python train.py --n_experts=32 --normalize_top_k=false --routed_scale=1.0 --balance_loss=0.00346 --router_cosine_scale=20.0 --scale_expert_input=true --init_std_router=0.00869 --vocab_size=8192 --norm_place="pre" --init_std_o=0.00435 --final_lr_fraction=0.0 --max_seq_len=512
Below are experts of layer 11 (counted from 0) of a mixture-of-experts language model. Rows are named router (the router's row for the expert), gate (a neuron's input weights, with its number), up (a neuron's input weights, with its number), down (a neuron's output weights, with its number) and show model dimensions 0-191. Each number is 128 + 32 x the weight over its row's rms, rounded and kept within 0 to 255. Numbers have three digits each.
After each expert's rows: "raises" lists some tokens whose logits its average output raises strongly, later layers aside; "comes after" lists some tokens at least twice as common just before its tokens as in all text. This comes from a sample of Wikipedia text that the model never trained on. Tokens count by the router's weight.

# expert 15
router:150132149095133104134151108112167100093255137073131164142150126147161139163116123133133160139128140108087136133116116128073128147119150096105123111112134119158119111119134155093055099170097118076137116132172132080127141151157125123124113140110160190094075080097155105118138139136116111139113129145126106115117115127167117146161136147150111143096115134146082162125128152106125106125133159140133108214117156117156157255150157144157090143146167132142160118079139134052147117140130099128116117122162109142166158183074100173144118255164098078114152126106113121128128223158132118137
gate0:145149155091100153143150190164092112149111132135141183171125167092106085142187152142115109170122078144086161124110115117096140146138101090083120115103169132157129153114116124139103167102133076134131111149146128111095153113087110082166087113123127105070149096113142044121135158117163147115200104110123150100068103130196095200047134148092102146123066147186109109133184150110091100143070130138171087183131109101132057102159138148165148143139121089160116066131187119097094100065141102069127105156207103171151087148074117129148195119146089118114141136099169124153120117136175108165
up0:126105113090135219132077128164151087097106105149149119156185148103101100144155122161076090120241180116158174132145156133176099186097134140078096176154196181117182117129132137054140121128137125159124134071132104142129155116128151113103108118099139155073094104143166105103106160096168148095127060107103180119115127149170089103129119148124143162080117095110131076159107076145131145129116143109145110087100102099195119143146139104136100141157114112124113066190197170104107180100086056136092133086133085200132162196105134145103121156128085134125111118108151152124123111136129136073
down0:094149085119147157134105085183128096173171071120157151087148122102128117118109111127169155129083141116041161113143146151130145195194188097136175058189101168128104155121082132182169107140096089146154166134085141164075067116074143143118168116124131087144156154048115118138157115153123121165117089132083111129133138135079101104103125170153134144115110126159173133093083150097191196126095166101169142072125157158076116110123148160095101071050112133082121144098106130149098106146126162123145125126135139167136113143097144098148104086128146085158138165199173096097112189114123168165
raises: ",", " of", "\n", " (", " A", " at"
comes after: " |", "%", ".", "|", ")", ";"

# expert 23
router:135124126113124129198136118122145112078247188088113153123229165119149126130118135119160136169101108118105136136136146161191147100120097193115171140129133084146141083084116147113034117151122078135109110160168095061139080127163133108121123165081155188113108129096224103102096150099153098166120080124125062131139104155155151185150092166135105158110132112136146177110124110128110114114099083178155096172128168061144123043131121089122119157149137112121147133108122180082114111126127163147135143127138095128111169170133152124137132130116095077144169125118099137084135096088139091061
gate0:135114093125164140140183140086153136088137190174106161135087137162085131133110125118128190096149144097131175075140204095127224118070147142128163143111133153089149174175157124143092108155113153109211106050145164124134119128110103106137144076141096136126147123157153130111144118163132123159166058152094130074118079057195156143178141154130099139081104136136107138121093120145137133097113165078158141167105102181107132120110107149155061113107069101164086128118165142094127133151153153096168109141195189119117191132115171122155105138104151093119087123054162137152203151146152101114
up0:126148037174127184142159135141091161123124147126097119147112110109076124116125168172175185093162137116085069131134091094195114106107132087126167133100090101090143158157126176171077126215186112113116098077124141159191130179128091203191110146131107142152112120122181104156130177151134147115115160078132136160129152140176102172130135105146087095157105109084126157128161134059088122139138221081165145161091095099134158174150124163141080103108133179121157144117134155082108138194113096122171139124121155151134132064113106097125166143091075167113098137152115129130167156178139123116
down0:077146080119172108108062146090091145158121121138089153095186167108128126159138113078134104157117103116107147200142146156109090162113181148123186137126112097114127123142109103126163149155110131087163114088153144113122140188068142074186155132107115130075144075115172156093127110069137093162121144053179095184141162101116197111131145112094122083078149156122147098101150125114039122167140087164103137139136162095111187089083143157108136198096149119131156145145114161089138098150096112112112112063066091159132153124141050151108154132125132151136179134107099128120117173194097102196
raises: "=", "-", "s", "L", "v", "M"
comes after: " |", "\n\n", ".", "|", ":", "a"

# expert 10
router:138071123102126136124182130090147116087000144075109138145183150088131136132118111150131151105153108152091105107088116170084124146157118151182166113125123098141125122113129109140163101123141112094161131135193150123098108156171153150127159157160208157114115136089162118125127152148125090132079112116110092110111103139207167168155118167159099127153110161113108140149115105113128116097121133142145094147108159078131141008157146065120103143172152138150137096141156141044088097160097130168140180112141128092115112148116093104121131255100142094118118112082109120050085155145116125097
gate0:104123182180163129134174158120141109130096073145144156181098126111132219149111164109128109128068137121124123115110147096089098131117074123123129121183136110175113188172136107146162075140097167108195172156155154082126158130142156105098155126130118140163130194174146145137121154078059080127136106127153096160132041130163123165141120123205174144133103138176130194195107119124148138075138169122115160111097109100104064140103160133107140172124132089160139146137157143120158132090165140183049129132119088183086067192159131152123092121104116186095103165124140122074108143172098110120
up0:142149183163113082075124098146104128161121126148107120169144104159178180170127097159040125170088137162052129114080143127140113172126101122142138254107178125140103186131139126151160110155159135168144102161141170140095165143156168113103137119110137060138083152123158128107129152118131125171138134162140127142159175185175155125135093154162099152161140092151139144120153107179104060162175081109097156095105098146103165101110128108095115200133076150083132150054144181147141060114156104150109115078119076151142122095165178141087154102129127161121090070131143112122118117127081177134
down0:164165147153163154075167182151122151119154130144141138146176169142149129204101153116082184206102159163122168206147145141136146102189067120088170123156073182044097068118170164114149137091155121136120141174108146157117117195142110107164138119183130132161158160171133099108127141124157095112133098122057079148131204153162122135079109152160142127117083096228106132118146123175120088117115084144122141044175150136109067121111112101114124146144132154119138159103196125098116118123119150124075085116161111122106127154076131148137100119107123109116137130080148128145117125136149195121
raises: ",", ".", " and", " in", "-", " ("
comes after: "=", " |", "–", "See", "\n\n", ";"

# expert 1
router:102127102123093138156123129139193142105170086128101160121159118182102156126125138109132128126110121103122140126131126117040117133160133169166103099120149116172077111110059123101121078122114095115123112119165135138197121166187127147150125163086152165093102160102146093140066097112159160155107118132113110133114109149144127146144125132151187169103073142110071148178144127136090130134162116123133072125129160052149162211123152103128103135119154121125145119145135150056133119168055151130083153086166096112135113180095137152147094255097142076169218105104100201091123063129140110118
gate0:139163088089156134126160100180129162132145156141156108109151143147122158150155194116109210085164162147116121069170072132126141130132130172174071117051143129145115151110128115053124103179143102110120191162171097122153123205179117151123094107157131070123065149177140117123125116151112103134133132136084164074124157136120162176165075140116143113157090096126134089114178157138099134128127128071102079122137183127090187122121142121156184096139132152157189131165125160101130159167141117128176118122131072062176116160120104121119144187095112111130125123113054097050176134192114085115
up0:097086112133119146117089116115129119120160162085143091105142099141090141148110101147091142142114104130109127100099137090101196126134095129124173101157055152117149119107121207206100134156119164081096188080098117144174119103059117082121110150133138188124102166114156123096131117144090163082149132086131076147122085099142101097131153151141121176045105195161079151130173169103157071110076141178223136166149078113094162189123047066162135140120144072165103128105116083118175134161126088153153103170083145107136167122165150136116141103153139143122135095133163113170104100091108118115
down0:131116148103163133146115119114145126121190150141099094126165092095096106132102097145102111143143075153122193123149158104116159152170106163148179089145146096168100078128062158144086105113159119128131126145159106146146145115131125126168121108149163078089114121142100165153143129106112137103110179088218129171108170160219102113120140110116085108117162133110182166171109085139097063167078142162140142183097160120101133072144143115176089200138094099141114182069152140075082113111080148101100162140118105180172112182113147105172173092112086161142142140142171111074113117152133014114
raises: ":", "s", ",", ".", " of", " in"
comes after: "-", " the", " The", " its", " a", " their"

# expert 2
router:144135113075123099176155137089138110100004143075068145121164134121072120146128129104172156150155098129138154167121121125069162181115128101120124122175136146221141156113152109125171100095129132126152150135151100123143106099162146164100126167100182134162108083076208131111130109140104105128103118100108070156089147147175093159111133135152095168121140158121167130147149138086127084127137151119103066119172173153163146255158131107157084193126158169136140126165169122051157118158090146117105139128116144082169139168115127160144103202123080110124085124119111135133110118143158105138
gate0:081196120131157064176112102111084110145167121196214147139112107123141123160137138110128130090125131132065082108148084157154061130079098181081128067134136155111149164096132107129146110135172152101100150108140105105117141163113125141051141134114157144158137096132170146102126135175092081069126139121134155132152074159139149162181151162062146083140138153112064170197161187179076170129160169102123107192076129108187128096155107142119120123093107132133095094133130091135185137151087149136090155115098087138152073105156167150137091112130118145146112101088088087094127080161128161073
up0:167124166103115199122088069106141140147161128106143128197130140083075137124129119150134127099182175037201135107123114143109085141116154124154166077093136157160125092199149066157124171130135154142191140105092132063147121131097162097153114103149130143116130124058104149119134087100141184108073130134142049173110175117145158128082146125181118163076135113144124129170109126192137110118141165158091112128144209115127144158165075149124108177109161095133165125124092152142071081128151100140207141075103143094135113117136172167081127110141174107107140136105090142127096131152121098057
down0:162133145115144132204161116107115111122138122120163115135094062090155101116165056118113132144120106133141155149107120112113138192127099163082132107097166116117137158167139159104071105141223136100162123150184148182134159146087112171145144114054202093098136114107140085148146177169118143084141126186109205122114159166139144133111113141130162135192148130128095126157104123076143103103144162083179127121126137106137152090114073074155178169178144125124119110064100125075143192153137070088210119156137154103109110088128103169098184127103074073121128170079080100131123144117142155147
raises: "-", " (", " in", ".", ",", ")"
comes after: " |", "|", " one", ";", " a", " and"

# expert 20
router:106155136114092129216141153078147074085114160110109116126196118095104127120126128103126165145098122103087114152134157106111069170169133104144105119147102139205101122110092126159119063069123097099112135110183139109142102123128126136118133116139176160158095177090168101169083111084126104151151140150143109112082084138140122129129102157186111125071086145085129124149176117054123163139153148164130067164119213102135138152096176091153062123165096185172135140132112125039139108169075119076088127087162068120136096185094129103177131192124156100140142069092122172100131136116121122112
gate0:132078131073158120099095140098150177090148125106202138122103147106106161154141163156093122187107168118159151160138078177148109146134136098170140128096154115110070101153122194165142101051156208156134159163110131133112134117163120123147159082159112090116123176103153098136137152174163142109167183081163104093133129162154156122092138130173136138153094102146064100141109148137135141120144119151122176078139161125193133074123111158171146123087133165116169132119183087137153145054177089101138145184142116062138123090069177127058139068111114105153115108110169154118085131052193144153
up0:084148156107143129093101133110158113132175145168102105115175089066166118119127149147175199083123094135102107107129124161132137148183141148122112173128159135100119164114161147137097141107108136159112126194113119135133110081154103155143130115135128168095100111155120126128148136164088198078106119091111176178120132106206080042151088094090096095129102076062110172143121163094083138107164156119115157117145195124162090079161140115180163152158097126113110139144109111143086129140092114124077173198194129170130139164091126153070126115167166142135082167131145198193077162096194101157
down0:128118097174096108131105108098137168185083170152157137132114170135148110168113165124158153124170131111134097134117098105057104146064142110121151122112155117169153092197118126037098104139140126119097070138162186120131131088192158114136085136074113096087189160145104114130133085149111165148087187071111199117187114114126147051090122148161175082105155143121120112125081179129138120151210139119126128111173155154150173076127159124171142092105126134108180122136155080169183156154138124098153135159178099158164080191098130134116154108106092133117159152113118173148051120107123090148
raises: ",", ".", " and", "-", " (", " the"
comes after: " the", " 18", " in", "19", "–", "18"

# expert 24
router:194119118080092142191177167077162119111053171124118167118174126148137137155113136140137171106139124094148154123109175114255158130150033147140127106145095156185167118128103088126122080127130082095133096133156099056163140090135143154117131111117160138145101166070133097096074148084148105108117177144136095132127076126203097116136161133154079139095085135135119146160143190090103125109103120141148072112117132110133154135145067093151096142175172153141156153139198163077123153134102108143087144130118103098112176180094099151165117110169121103146141116103084156084136181113114084118
gate0:173060133106126143104158075186098120151139168158147141103129071107154099088166113150126196189091170144097097099160112096089118198152154182109127142105124116108125152103156109115154101179179146124093129164149135148183148115135127106126114125169114145119113106085119154111120086079171096122157092170097113151100133085068091119165163200121095166112129136082136132157027110177097074079129186167132124099146132076073078107086130130087102095124107167149133163123124122134120163085061167131113090120115154119093143137150161128137096121173113123074130106080109150129137156107032152174
up0:065085128170077103124100125145198094128128101150200120093141067160065163104134134133111098109146088110092164187200166192155137070139158172142173137207133103147073071116120149085148156106146111147196099158114106159133156125107122143151123175111161112079141096121118120069118118122169128124188123150108065165080097107160127134124087184114122156033080119095116084141141115148134091157113152115107149109109160089052113117079137071127127079072157127133114103098147113145149175090106186145158122156117177077092120150156157152129152144155163100135129107130129121126114143138148114123
down0:126121153113095097180179153153177078146096208146155149142097089121118100120122143083107140109135124098113086143109144066173140108133149111094083151139166108176110187110090162085127112122169169195131169135151101078129081152107131064105158123099133173158137131107129107137127162131154108147163164123130091157126109114119052160166105138083154140077076100200161125153117124099176133187121140159194162150127122117138097175140148138087091099200133142135146105144128167168150098169104137128096158155168152126074095100131180135122098133117060177187049172141137156164178189110154157147
raises: ".", ",", "e", " in", "na", " |"
comes after: "|", "-", "s", " number", " series", " there"

# expert 31
router:143147151114122135178173125135165099094111172114052166108149118077119136119143128105103151128099164147111193115133185126120129181141076177143138111101124099174093146122100067112119048108078118099124147094170111097151122116123126141124107160154160139122088083124077137111131151153119153201119117121106093183129156173180137135117112161118101118134111157170146096139148143079128116110185129180142073146151154089146123133164114121143127161122130114121107131161155160000125069122118110163076103100170126143156118154034105148121130201111186122163203163087082143152142107076136118136
gate0:151102155128146135146180129064169119177148148152139160112145206115067163135098162111096155084097157127161081125099174155112151106104171255138135086152140173082065120133090170133105056155132135136088111134115124227120127168118104142206112173147082133111115157125136129143094113124117120131183132127097124178049131071113120151092106107157180128121142165123091097149132116130106139113170148159075076106114146104102113137181110126160112135116097153162201134135149112095111134148104148102112088108092169079117111179136084085167144179123121120173094144088143130150104122157130079120
up0:104110079156057187106171168172143104149105141119163096156172156120080086118094073096110157189144103160128150165153137087161126107155099094158143082176118147139148129107097108171126138139119132066124115104142130078136072135098136111113146090129176187144185143135179175137112163189130121133110145075133144089165159166081077063126131137183141099099128168123146153106187113138082136097105149125109130114135130126112148152156077130116105034080138091103097110124156084174119104067152114118117115137174215135131151075114139127153073136142171077118123132087073075083172155080110122129
down0:171182132143102117115129084102080111115143101109126143038162094157157110129069112148192070134171142056125089093150143102109102113151164143086110121136134125110108141118134148192068079164149092088075139087182163084088087171115156158158106097136107094115153106120137133164139100146114087094098107159108105147185094085078124176079161168167126116160139082135162125193160125161105170146181100147049097100142144173119194101086129141170125087137150126149114174140107112137131187087153076138110173125107126138084141162145106153137091042168128126147134126121118189130155155109126124094
raises: "-", ",", ".", " in", " and", " ("
comes after: "-", " \"", " (", "\n", "'", " un"